{
  "num_hidden_layers": 8,
  "hidden_size": 640,
  "n_experts": 32,
  "experts_per_token": 2,
  "d_expert": 320,
  "d_shared_expert": 576,
  "hidden_act": "gelu",
  "moe_layers": [0, 2, 4, 6],
  "router_score": "sigmoid",
  "normalize_top_k": true,
  "routed_scale": 1.5,
  "balance_loss": 0.0009,
  "balance_bias": true,
  "router_noise": 0.05,
  "init_std_router": 0.0278,
  "lr_router": 0.000708,
  "num_attention_heads": 5,
  "num_key_value_heads": 5,
  "head_dim": 128,
  "vocab_size": 32768,
  "norm": "layernorm",
  "norm_place": "pre",
  "norm_eps": 1e-06,
  "positions": "rope",
  "rope_theta": 100000.0,
  "rope_fraction": 0.25,
  "qk_norm": false,
  "attn_scale": 0.0884,
  "tie_word_embeddings": false,
  "parallel_block": true,
  "init": "normal",
  "init_std_qkv": 0.0271,
  "init_std_o": 0.0271,
  "init_std_up": 0.0271,
  "init_std_down": 0.0136,
  "optimizer": "muon_variant",
  "learning_rate": 0.00471,
  "lr_mult_qkv": 0.4,
  "lr_mult_o": 4.0,
  "beta1": 0.95,
  "lr_head": 0.00423,
  "max_grad_norm": 0.5,
  "warmup_steps": 200,
  "schedule": "wsd",
  "decay_fraction": 1.0,
  "decay_shape": "pow",
  "final_lr_fraction": 0.0,
  "batch_tokens": 65536,
  "max_seq_len": 512,
  "doc_mask": true,
  "train_tokens": 551600000,
  "max_steps": 8417,
  "dataset": "wikipedia_en"
}
Below are experts of layer 2 (counted from 0) of a mixture-of-experts language model. Rows are named router (the router's row for the expert), up (a neuron's input weights, with its number), down (a neuron's output weights, with its number) and show model dimensions 560-639. Each number is 200 + 30 x the weight over its row's rms, rounded and kept within 0 to 999.
Before each expert's rows: "raises" lists some tokens whose logits its average output raises strongly, later layers aside. This comes from a sample of Wikipedia text that the model never trained on.

# expert 3
raises: "unn", "ise", "ret"
router,177,184,179,205,216,193,209,215,189,240,229,201,209,184,160,197,260,210,152,234,189,201,216,150,237,223,145,211,221,227,230,194,142,171,202,200,210,181,204,202,187,209,140,240,199,236,201,188,222,178,214,197,191,201,184,241,183,173,187,188,134,202,197,188,156,208,177,167,224,180,234,239,202,181,203,202,230,180,199,207
up0,219,189,175,184,241,203,198,193,221,178,216,168,190,168,200,195,182,157,185,176,241,220,165,193,239,185,248,159,203,186,218,193,179,217,178,207,239,165,248,158,251,206,186,203,184,198,225,252,208,215,166,164,193,127,176,193,219,187,144,200,175,217,182,195,166,217,179,242,237,208,176,238,173,210,190,160,223,212,163,168
down0,209,101,228,199,196,188,163,175,141,223,251,204,193,174,214,218,212,214,204,207,222,172,223,189,206,202,215,214,213,205,205,203,239,184,245,194,204,185,215,227,212,202,153,188,223,225,206,184,224,207,200,206,143,160,197,171,190,218,187,149,229,209,189,155,201,227,224,180,225,206,216,189,205,196,218,176,200,218,203,192
up1,166,239,179,206,164,167,244,233,263,172,204,182,166,236,185,213,216,148,198,184,190,227,224,242,188,184,189,126,200,172,139,146,166,166,144,193,215,163,190,210,203,233,197,152,231,143,216,204,212,188,233,216,166,206,188,199,163,229,173,243,190,238,174,227,201,251,180,176,225,172,198,184,192,185,181,139,168,202,263,210
down1,248,204,211,161,285,228,194,243,227,227,186,213,162,190,251,159,221,212,173,208,207,190,216,140,182,206,245,200,211,153,217,237,183,166,240,215,205,214,159,187,225,172,142,190,135,185,187,178,247,139,180,212,185,176,244,184,248,224,198,252,202,158,182,221,212,184,197,199,218,201,183,212,183,226,204,178,181,222,148,154
up2,171,187,140,146,228,230,208,202,221,228,199,189,188,205,149,178,225,139,188,183,227,200,219,197,214,220,186,158,242,186,173,192,199,231,239,167,179,158,195,203,193,217,203,229,196,246,234,192,208,201,217,179,225,238,183,207,195,243,151,233,178,204,226,262,136,231,251,218,145,182,169,179,207,221,179,227,197,235,210,174
down2,165,188,232,180,234,199,169,231,203,266,198,188,233,242,225,200,253,203,131,175,157,157,188,285,202,177,240,169,229,230,203,166,221,218,224,224,196,167,199,167,154,160,195,251,235,125,223,233,186,195,183,232,213,208,195,228,220,176,171,245,185,232,193,208,243,210,190,196,179,143,161,193,147,231,170,185,221,178,243,214

# expert 24
raises: "'s", "ache", " trail"
router,153,172,166,167,198,145,209,164,165,186,249,201,156,186,199,165,199,164,229,242,170,227,166,177,196,141,226,203,201,197,201,265,255,214,272,197,195,163,224,225,170,195,237,163,219,194,235,216,187,147,177,240,245,240,177,194,219,215,168,191,217,158,219,215,160,191,178,201,198,178,191,223,177,209,193,218,212,156,215,222
up0,207,223,181,218,171,168,157,171,201,165,190,160,210,164,196,208,195,198,176,202,140,225,176,243,197,227,154,177,210,246,224,230,183,165,207,196,258,196,215,247,206,222,207,288,155,218,207,178,180,131,195,225,227,226,177,241,280,207,158,208,184,223,223,199,236,166,151,187,221,196,199,171,185,145,209,213,214,147,198,210
down0,158,188,261,257,172,196,191,148,166,233,227,217,231,206,192,225,241,172,230,202,234,148,193,225,148,197,175,129,213,180,175,203,151,238,196,170,245,188,188,165,189,182,234,160,195,247,178,231,147,252,240,216,232,214,196,168,176,176,240,174,177,214,232,247,199,196,179,243,218,205,224,192,215,190,190,195,161,206,246,181
up1,114,260,228,200,178,218,215,174,166,219,157,235,225,220,206,200,197,248,149,230,224,182,217,197,202,166,247,198,198,277,205,220,233,219,209,225,198,196,195,270,154,135,198,178,201,168,212,171,212,209,226,155,265,207,267,151,223,138,226,222,197,188,223,240,198,194,164,230,220,176,166,206,136,201,208,152,167,191,191,207
down1,233,287,208,192,189,227,186,173,147,207,204,227,163,172,240,150,177,208,179,176,220,229,124,186,197,199,214,237,178,179,175,217,217,161,164,200,244,163,180,154,210,211,219,254,188,200,173,213,231,171,161,201,218,176,227,194,215,160,224,191,153,211,230,222,245,184,197,187,183,192,205,180,245,186,187,237,181,214,210,223
up2,254,214,263,227,168,192,214,236,158,198,215,195,198,169,180,202,193,203,164,135,192,225,199,168,236,256,178,225,167,206,201,173,232,220,179,191,207,196,226,190,202,191,182,210,157,163,233,249,223,202,222,180,187,199,236,185,233,194,197,173,123,243,147,155,229,248,176,193,222,160,133,153,185,181,174,178,205,202,189,237
down2,198,184,195,205,232,174,157,211,222,225,193,244,193,263,263,232,198,131,262,214,212,185,211,224,204,186,183,181,190,237,197,226,186,180,176,190,196,199,142,207,184,243,204,198,199,245,220,242,199,182,181,201,200,200,177,211,209,234,199,203,209,191,234,216,250,169,209,166,223,204,200,272,145,237,235,201,206,179,234,219

# expert 23
raises: "Q", "B", "V", "C.", "M"
router,213,205,156,158,172,147,226,220,209,219,213,245,141,182,196,177,263,199,204,225,141,237,230,144,225,184,208,209,252,239,197,190,197,152,247,168,170,214,230,170,208,162,189,218,147,222,211,183,208,167,239,167,229,219,165,183,223,237,195,169,181,194,238,156,150,195,171,190,249,197,164,259,159,232,150,148,203,212,226,225
up0,121,194,156,217,197,202,197,199,225,184,181,147,197,192,194,196,223,216,190,202,217,252,281,190,182,194,162,231,171,231,155,227,147,206,211,211,173,159,177,199,184,198,175,172,125,233,174,176,196,188,235,199,177,223,239,239,227,175,211,203,165,190,226,248,230,123,165,197,185,216,165,221,209,227,177,183,248,192,218,198
down0,181,201,175,185,205,190,149,253,199,165,227,227,178,239,211,238,154,195,187,198,224,192,251,196,166,126,174,193,140,193,197,171,197,131,190,201,185,208,225,256,222,181,215,240,190,219,263,221,212,231,172,141,210,179,195,216,197,167,203,192,197,191,256,240,216,194,151,184,174,185,234,166,222,218,232,173,159,197,239,207
up1,203,166,197,212,213,159,246,206,161,157,202,197,247,223,201,199,206,231,211,199,213,167,233,169,256,177,227,267,207,165,202,190,232,191,167,203,192,204,189,229,191,230,205,211,211,184,182,168,178,95,195,172,201,213,241,234,214,231,205,131,225,163,219,210,171,202,195,224,191,190,188,252,128,193,211,232,225,129,177,196
down1,178,241,228,213,195,234,190,182,148,168,186,185,169,235,188,157,202,220,197,282,235,221,194,185,199,137,248,211,189,235,188,223,232,219,225,202,145,164,229,262,139,262,200,185,226,223,148,164,250,157,198,193,269,206,179,176,156,208,215,176,212,177,230,205,195,156,262,245,175,183,194,213,203,163,192,192,190,182,259,177
up2,189,262,183,196,161,205,230,219,227,211,182,179,191,213,179,180,181,216,178,219,253,186,160,218,220,180,183,203,265,192,214,200,178,139,187,200,138,245,256,176,248,217,167,193,158,147,200,156,220,201,277,230,148,190,215,259,271,260,198,201,211,212,253,238,180,223,175,181,218,225,160,203,178,260,245,210,196,180,227,221
down2,181,157,206,188,194,196,202,215,219,217,216,169,219,204,126,233,209,131,246,193,167,152,194,216,242,201,193,171,175,230,221,198,164,178,128,171,193,161,177,213,196,186,220,196,128,222,200,224,222,234,152,150,236,182,158,158,178,208,236,179,228,200,164,240,235,218,214,200,144,175,232,213,181,186,184,212,215,229,233,174

# expert 6
raises: " campaign", " took", " was"
router,135,185,216,170,188,155,211,216,162,178,213,246,139,201,189,193,217,178,187,222,157,176,173,150,216,169,216,136,207,249,171,233,154,226,231,199,240,162,230,203,187,137,194,228,130,202,258,239,184,177,170,160,221,203,188,160,153,196,153,171,195,215,200,212,175,234,202,207,218,167,172,259,185,207,160,205,242,207,187,255
up0,183,240,221,207,196,201,212,221,198,165,214,161,191,182,161,166,213,224,196,168,234,238,188,156,201,150,180,239,248,169,225,224,177,183,238,134,239,225,222,186,247,223,187,214,225,168,202,147,190,144,272,145,187,171,186,178,156,222,208,230,109,174,191,208,207,241,175,198,189,214,184,215,239,157,162,184,225,201,230,198
down0,184,181,196,184,213,212,159,216,219,193,191,184,251,251,223,172,186,229,243,145,220,170,198,181,184,194,191,238,219,207,184,174,144,221,197,222,229,170,193,211,189,194,162,159,215,191,161,216,280,176,207,166,171,209,196,194,225,199,208,229,212,198,231,165,227,194,174,158,223,184,187,183,229,201,184,188,155,210,239,210
up1,178,241,167,206,237,221,180,176,144,247,206,212,198,142,274,194,170,222,143,136,158,213,195,225,171,195,267,230,235,162,215,201,142,187,185,204,208,204,185,200,204,225,211,219,142,199,200,168,213,151,179,215,180,236,179,151,197,185,176,166,200,204,191,143,233,201,224,205,212,189,194,202,174,201,265,194,227,192,215,198
down1,246,212,143,212,205,206,172,155,241,208,207,216,196,171,165,219,222,227,158,215,241,226,178,226,159,245,197,202,230,201,257,214,161,254,269,276,233,188,160,172,185,168,216,184,180,212,146,218,196,195,163,185,214,164,163,214,184,205,212,183,237,219,214,197,224,181,193,157,182,154,147,203,263,239,267,200,204,205,213,242
up2,180,194,187,259,175,236,187,228,161,202,205,231,200,217,210,197,234,208,207,165,196,210,221,139,211,188,264,214,193,230,182,156,188,196,178,165,204,235,195,229,227,216,142,229,203,305,166,166,199,201,200,232,223,177,197,244,177,158,220,228,154,191,219,189,148,173,178,165,151,160,212,196,200,179,206,186,213,157,185,189
down2,235,199,149,169,204,130,189,207,200,159,177,170,171,200,215,190,219,249,233,160,190,183,188,200,221,204,172,223,215,200,188,205,229,185,207,167,234,169,227,238,218,202,183,183,173,186,260,185,220,196,198,162,229,187,185,214,227,177,201,222,180,264,172,172,191,220,211,161,200,229,173,216,148,193,209,165,223,132,208,224

# expert 2
raises: "ep", "ah", "ams", "an", "es,", "ar"
router,188,187,172,197,195,192,227,160,184,236,238,216,191,193,169,223,244,195,154,185,133,182,204,193,228,225,242,217,215,183,201,198,190,173,207,213,179,202,238,157,178,137,178,188,184,176,216,224,179,192,176,216,216,250,219,153,224,207,185,152,157,203,208,207,163,203,167,164,195,180,205,231,177,174,195,219,141,244,239,207
up0,178,228,222,193,214,161,232,240,215,197,228,166,152,200,235,127,191,196,243,218,238,196,215,216,174,192,159,215,177,221,242,218,182,200,207,153,277,203,228,176,183,197,186,162,167,222,264,144,185,202,187,184,211,163,207,200,167,206,202,220,181,232,175,173,224,195,237,260,207,188,233,207,258,190,176,156,155,238,220,179
down0,218,178,225,156,152,157,181,206,182,196,263,236,177,196,189,171,228,172,215,189,231,238,189,216,220,239,181,236,187,253,200,212,253,167,206,173,145,205,213,238,237,198,206,237,155,206,190,237,246,220,233,240,196,213,187,219,194,172,214,210,225,189,210,254,191,197,187,145,284,229,237,199,214,181,190,210,208,151,215,182
up1,200,189,207,179,225,170,146,216,202,184,166,188,191,172,218,211,155,242,177,184,168,249,268,218,211,229,159,212,212,269,212,212,234,198,179,189,235,169,216,216,173,240,220,151,246,189,183,237,253,214,221,213,198,197,207,226,205,284,162,191,175,151,227,150,188,180,162,197,213,243,214,188,210,261,204,228,200,190,227,197
down1,202,200,211,209,239,163,211,222,207,199,235,165,221,199,186,160,161,204,224,219,202,204,184,261,205,161,165,225,129,220,202,205,193,211,154,215,170,183,168,193,193,242,183,211,173,210,221,251,230,198,179,192,195,199,225,178,193,190,171,200,212,224,215,190,205,264,194,237,134,194,209,226,185,141,141,199,175,230,204,193
up2,208,178,179,201,204,188,205,205,191,187,198,210,186,227,172,188,222,133,255,122,204,181,187,153,205,225,191,167,191,220,186,138,211,204,169,170,200,239,205,210,171,238,212,156,199,212,201,192,201,160,238,222,199,220,183,184,233,156,161,229,198,203,191,218,188,174,161,223,209,245,187,193,130,227,212,192,185,163,195,205
down2,230,235,149,199,201,208,209,199,191,238,167,178,175,213,202,184,206,136,200,236,205,196,202,236,201,246,186,241,196,278,219,177,176,236,193,138,216,233,164,195,204,178,204,174,137,190,227,192,199,188,200,176,216,212,216,215,133,186,201,234,196,172,216,161,221,203,208,166,181,180,203,243,226,256,229,170,206,241,190,200